Below are experts of layer 4 (counted from 0) of a mixture-of-experts language model. Rows are named router (the router's row for the expert) and show model dimensions 0-191. Each number is 500 + 40 x the weight over its row's rms, rounded and kept within 0 to 999. Numbers have three digits each.
After each expert's rows: "gets" lists some tokens that make up at least twice as much of what it gets as of all text. This comes from a sample of Wikipedia text that the model never trained on. Tokens count by the router's weight.

# expert 39
router:531581567467556533512455450436553538442458485495487446520527527459537501468529529555558563468438468446534558555532562474538484480516552544544459502489554561511528439552431466540463539520458530578496485467471562460458456447563454525538450455539528460450551544532461530445512483525445433439509479485509499517552474479472475464452458457550462533519459504524552492460500508449458493525517528479454543530536535542474464456443465507539532524544439473508480528443468455502558538449521448549546457449556472430541498523517514542533544530520536538475444507483458520459526501428541555545
gets: ";", " |", ")", ");", "),", " Li"

# expert 50
router:531582567468557533512455450435554538442458486494486447520528527464537501467529529555558563469438469445535558555532562474537484480516553544544459502490554560512528439553432466540463538519457530578497485467471561460458456448564454526537450455540528460449551544532460529444512483524445433439510480485509499518552474479472475464452458457550463533520459504523552491460500508449458493525518529479454544530535534542473464457442466506540532523543439473507480528443467455502558538448521448550546457448556473430540498524517515543533544531520536538475444508483458520459526501428541555545
gets: " |", " West", " km", ").", " located", " East"

# expert 63
router:514501494493513507493414515537513514510439488466524486495578499466530423503522506527532536498483498472497563590521526481521434509421503569514456479460516528532487492528495462574515531607386514534454502477459563492475504456517552493550444465489506471461509524497540527502490457514426490511564466468458513562516483479494501506435457467546494571486450552444525439464522534458490406544518531484490480517518549549509537425516498572577516487533418480461482488498404462519479546461511507487512483450584471492514426522557519510550498549554527579469452506516419514454474463472530500591
gets: " the", " a", " was", " is", " as", " an"

# expert 55
router:531581567467556533512456450435553539442458486493486446520528527464539502468528529555559563468438468446533558555531562474538484480517552544545459502490553561511528438554431466540463538519458531578497485467471562460458457447564455525537449455540529460449551545532461530445512483525445433438509480485509499517551475480472475464451457457550463533519460505524552492460500508450459493525519528478455544530536535542473464457443465507540532524543439473507481528443468455501558537448521447550545458449556473430541499523518515543532544531520536538475444508483458521459526501428541555544
gets: "ina", " club", "isa", " force", " forced", "i"

# expert 57
router:504563466483544557540470473491495481463494545473473447513511561486555481477508537561529568488446479490533554508512514458522462466479535530538470466498563532508475449552481463559493545555495546563505494467416530448487488438557481506544465475590566468492562515498473521491576460565461482489500482496486530510516463521494463475423461442556470514495495509506546478508488478484461430514514558508465543482552539501507455452449443557488568524516453423518442598473494433463511569446535426542515467470517465432564487456512469548535564482529530517436461504422461566467534477424522582520
gets: " –", " —", " -", " +", " −", " —;"

# expert 53
router:531582567470556533512456450436554539442458486495486446520528527464536501467528529555558563469438468446534558555532562475538484480517553545544459502490555561512529439554432465540463538519458531579497485467471562460457456447564456526539450455539528459449551545531460529445512483524445433439509480485509500517551475480472476464451457457550463533519460504523551492460500508449458494525517529479454543531536535543473464456443465506540532524543440473507479528443468455502558538448522448551546457449556474430540499523518514543533543531520536538475445507484458521459526501428541555545
gets: "-", "–", " State", " University", "ov", " City"

# expert 22
router:532487492478510493524476498457514511442481475494497448515563540456544483450547517498530490480452468450573594558566512454514485474431530612557411451502541503517471438497462448489474577500452546534513472507494504467492512492549540525510478496566558499452523513545481583496522498518483477469523517455433508520598454518475430509491513495610504510547506505528608492483498521432512440482470480524516514508487589564517471510489482490518518545525449430515503512504503504593515543463504361475528478474506489465509449524545477544482533456517517537450494542392470504478437496459489515531
gets: "==", "===", "=", " ==", " ===", "The"

# expert 4
router:532582567465557533512455450435553539442458486494486447519528527462539501467528530555558563468438468446534558555532563474538484480517552545544459502489554560511529439553432465540463538519457531578497485468471562460457456447564455525538449455539529459449551544532461530445512483524445433439509480485510499517551475480472475464452457458550462533520459504523551491460499507449459494525517529479455543531535535543473464456442465507539533523543439474507480528443468454502558538448521447550545457450555473430540498523517514543533544531520536538475445507484458520459526500428541555545
gets: " |", " ", " used", " built", "ers", " returned"

# expert 8
router:531582567466556533512456450435554538443458486495486446520528527461539501467528529555559563468439469446533558555532562474538484480517552544544459502489554560512528439553431465540462538519457530578497485467471562460458456447564455525538449455539529459449551544531460530445512483525445432439509480485509498517551475479472475464452458457550463534520459504524552491460500507449458494525517529479454543531535534542473464457442465507539532524543438473507481528442468454502558538448522448550545457449555473430541498523517515542533543530521535538475445508484458521459526501428541555545
gets: "\n", ".", ",", "ing", "ai", "ari"

# expert 23
router:531582566468556533512456450435553539443458486495487446520528527462538501467528528554558563468438468446534558555532562474538484479516552545544459502489554560511529439553432466540463538519458531579497485467471561460457456448563455525538449455539528459449551545531460530445512483524445433439509480485509499517552475479472476464452457457550462533519460504523551492460500507449459493525519529479454544531535535542473464456443465507540532524543439473506480527443468455502558538448521448550545457448556473430540498524517514542533544531520536538474445507484458520459526501428541556545
gets: " (", " |", "\n", ")", "on", "ley"

# expert 24
router:519506470474569506556506462532511559467495527457468490535515501472522498494547543519562517519470472487536538554506531497634475480473494598519495496456586513554516503533481491491448525525487501482483484424494493437415465448587538578562477481509489446412504565538452545418560508481458475465499499437477468509534522513488479488477483486522420507535500528522507517489502502495489484500474502497425530513510485552436367475489439552531505539516469423531477495457484483490538585463529481555568475444519445457500514526520537503515588471502561551498477566475508489466462487497532612481
gets: "1", "2", "0", "3", "5", "4"

# expert 2
router:531582567466557533512455450435553538442458486495486447520528527463540501467529529555558563468438469446534557555532562474538484480516553544544459502489554560511529439553432466541463538519458530578496485467471561460458456448564455525538450456539529459449551544532460530445512483524445433439510480486509499517551475479471475464452457457550462534520459504523552491459499507449459493525518528480454545531536535542473463456443466506539532524543439473507480527443468455501558538448522447550546457449556473430540498523517514543533544531520536538474444507484458521459527500428541555545
gets: "\n", ")", " H", " \"", " John", " Sh"

# expert 11
router:527523506482549556491474463492524521532436522476463474477509534468555508491521511523535491463450449487530527564505498435529459477451492507533478503511526546513508408519512456594515510504453549544432491403497546443461383492598518540493508471499502456420501538564451533520501498537490429504513451493476521547519502439488429460491476475543497534478504539465493490479551559403494462500534495513466473573533556546439508500507467516497533532474442495529411540489453535573515574492523537540572474400569477482584501480568488488524516525533540496482461570471432481505475482484546492566
gets: " her", " it", " him", " his", " them", " people"

# expert 56
router:511542430522497519545490456507517531509473533525486515542545507477543454464565535560559489485511483422480562504528552492539481391479574513537491413505506537524557491558495476519478519471487501493473406463482494464440428505566502569548503479556535470497474518532439549501542476535461454426540485505463510539488493462466429510430474492542427492503416542518577446479513558497486468514472482514442529524554533555387476463449400522495555524465532502529505516500492480526576486520527459540554501504476502437515470468485468532502525473520582545518436553475481511458457446488508545580
gets: "S", "N", "B", "C", "M", "D"

# expert 9
router:556458476470518524546505497522514477522508501495464455490500504488531476480542522502515515479484478505501525519506513478529481502493512547515443455489519541557512457477477511523470590494493485517434452496464523436490496475538548478591522475528543488531502519476510572416611506441489482481586516468440445590548515475512452371450540483497479501547402502394551475496538536387461468564510557444504527507517578495493441396502464534551519444502481495505466600398530549518521521532520444512522508507515543507512466514591483507486528493561520497486504513456456439485460476512536505493
gets: " by", "\"", "ed", " film", " album", " released"

# expert 3
router:561524474512516526514506454463518497526481518511463486520491528467553519486528492526522492479443454441572516543506530503558476489445583522528499468468550610546539462530508447460490524470480485507546415456489522472491457463523498531486483452492522427487544488513464535446530405589477478481550426506450549540539511447498492461450489493554519534535502516461488450505501547451433474509504515345454508480495522566420493472515387489495570552478505507496482539546453494513533565502525507569519475515529464474546503498506483498515521479557517569518417532491513551496486392479525590460
gets: " I", " War", " World", "s", " Cup", " League"

# expert 58
router:531582567465556533512455451435553539442458486495486446520528527461540502468528529555559563468438468445534557555532562474537484479516552545544459502489554561511529439553431466541462538519458531578497485467471562460458456447564455525538450455539528459449551545532460530445511483524444433438509480485509499517552474479473476463452457457550462533519460503523551492460500508449459493525519528478454543530535535542473464457442465506539533524543439473507481528443468454501558538449521448549546457448555473430541498524517515542533544531520536538475445507484458521459527501428541556545
gets: " K", " S", " L", " M", " ", " N"

# expert 48
router:524442446441475478490484542536536586494525557531485515543510498488550484454526471522533578470505467379532508506551496462542489431472516474521490512456513571542496505527515468585492506519501585508510474421505564485429469485533495481601465485512501467461593537615432516473539425495480503485584442474438487574508495435461476471495433450495472510514474521521475489473548593481503465555520520482456510509576501511399476509468488491502504521561510505432472506490518545574550480473518444537506479489533508473500513499539576523513515487535512523450482483417476511473465422475518514480
gets: " un", " re", " al", " inter", " en", " per"

# expert 1
router:532583567468557533512456450435553538443458486495486446520528527463539501467529529555558563468438469446534558555532562475537484479517552545544459502489554560511529439553432466540463539519458531578497485467471562460457456447564455525539450455540529460449551545532461530445512483525444433439509480484509499517551474479472475464452458457550463533519460504524552491460500508449459493525518529479454544530535535542473463456443465507539532524543439474507481527443468454502557537448522448550545457448556473430540499523517514543533544530521536537475444507484458521459526500428541555545
gets: ")", " |", "'s", ".", " km", " vis"

# expert 14
router:520493522486521496531429510509531508491473511465453488522527512480540444464545565520528517507459496499530495537560528441508392479507517500522479449483526503501508491477487481564512558605436509631452498495467483470416450466530562524560491501519512484510602532535439526499580537506466462462553500399473530510550475469445494469491524517504500585574436519452590421481495477446455508588528564491514506502485496522484434444492474567482542454543499453474470543451406500523491519514521442495527469494566515489516416530483524516489506561533485544513474541468456543442508488484510496544
gets: " to", " of", " in", " for", " on", " from"

# expert 38
router:521525531465587507532509445531490492489530533470462467527516534475556422409490550604525579498451459498545532508500532532561464496526534497511454379489498548508526484513465459543473515524490599578539471484436516447434487465485481496556446491526530471465562539506436542505527426510435491429533474511420489502525522534453454479442494489540494501511475588473499503488510480499480502525498497464505557543503576585537447492517519498515582515488507381501521482433461560594496505423514426498525514506484434453488537470523477531510543483490501515508474507492453571459508476501508509509
gets: " |", "-", "|", " (", " /", "–"

# expert 0
router:512535449463504493486485477437582566530474490511509485539528529476541490445557486520509496470526448500536490497489515535535500451495494586476472486460513507617502455498472485538528520524483533502554412488498542468436510461516544603543484449569591428487534569511503514439509525543421474476551518503425576579530484493514438511481399468534525509588434572527538441429504493421528440541517562458461508556494499499509481482510431461505490502478446508479533541535496493484543546506505486525568506507511483484549391479522482497492524481551531506487483526465463514469462468476573547527
gets: " The", " No", " Best", " W", " Year", " A"

# expert 16
router:531582567469556533512455449435553538442459485494486447520528527459537501467528529555558562469439469446534558555532562474538484480517552545544459502489554561511529440553432466540462538519458530578497485467471561460457456447564456525538449456540528459450551545532460530445512483525444433438510480485509499518551476479471475464451457456550463533519460504523552491460499507449458494525518529479454543530535535542473463456443465506539532524543439474507480528443468454502557538448521448550546457449555473430540499523517514542533544531520535538475444507483458521459526501428541555545
gets: ".", " DF", "_", " U", " small", " next"

# expert 27
router:531582567468557533512456450435553538443458485495487446520528527460537501468529529555559563469438468446534558555532562474537484480517552544544459502489554561511529439553431466540463539520458531577497485467471561460457455447564456526538450456540529458449552544532460530445512483525445433438509480485509499517551474479472476464452458457550462533520459504523552491460500507449459493525518529479454544531536535542473464456442465506539532524543439473507480528443468454502557538448522448550545457449556473430540498523517513543533543531521536538475444507483458521459526500428541556544
gets: ")", " could", " would", " can", " million", " ft"

# expert 33
router:531582567466556534512456449435553539441459487494486446520528526460538501467528529555558563468438468446534558555532562475538484480517552545544459502489554560511529439553431465540463537519458531578497485467470561460457456448564455526539450456539529459449551544531460530445512484525444433439509480485509500517551474479472475463452457457550462533519459504524552491460499507449459493525517529479454544531535535542473464456443465506539532523543439473507481528443468455502558537448521448550545457448555472430541499523517514543533543531520536538474445507484458521459526500428541555544
gets: "_{", " \"", " C", ".", " G", " T"

# expert 37
router:531582568470557533512456449435554538442458486495487446520528527462536501467529529554558563468438469446534558555533562475537484480517552545544459502489554560512528439553432466540463538520458531578496485467471562460457456447564455526539450455540528459449551545532461530445511484525444433438510480486509499517552474479472475464452457457550462534519459504524552491460500507449458493525518528479454543531535535542474463457443466506539533524543439473507480528443468454501558538448521448550545457448556474430541498523517515543533544531520536538475445508484458521459526500428541555545
gets: "\n", "%", " years", " 2015", " 2019", " also"

# expert 46
router:531581566467556533512456450435554538442459486494486446520527527462538501467528529555558563469439469446534558555532562474537484479516553545544459502489554560511529439553431466540463538519458530578496485467471561460458455447564454526538450455539528459449551545532461530445512483525445433438509480485509499518552475479472475464452458457550462534519459504523552491460500508449458494525517528479454544530536535542474463456443465507540532524543439473507480527443467454501558538448521448550545456449555473430540499523517514542533543531521536537475444507484458520459527500427541556545
gets: " T", " National", " R", " Special", " Grand", " travel"

# expert 62
router:531583566467556533512455449434553538442458485495486446521528527468540501467529529554558563468438468445534558555532562474538484479518552545544459503489554560511529439553431466540463538519458531578497485468471562460457456448564455526538450455540528460450551544532460529445512483525445433439509480485509498517551475479472475463452458457550462533519459504523552491460500507449458493525518528479454544531535535542473464457443466507539532523543439473506480528443468454502558538448522448550545458449556473430541499523517515543533544531521536538475445507484459520460527500428541555545
gets: " |", "\n", ";", " ", " United", " States"

# expert 25
router:522465465442544506513460473540484539482521547465486454497516517487533479471537506524530539485492462509515492478518507490523364462524501484537503386444537500532498488510447492514484568533469582547492481466497506483405475458516578472524441533543489493518510519505466558486557465547445457477496485445526536505530474464482481513510488528555523599566421572474590416495581487459460517522522566438475447517509523527518482475476472476474542479460479537516476507442450457567509505497504378538585478465578474506500431512557556554522556472540526491539464543431497477466469476463484520481
gets: " at", " under", " near", " At", " off", " age"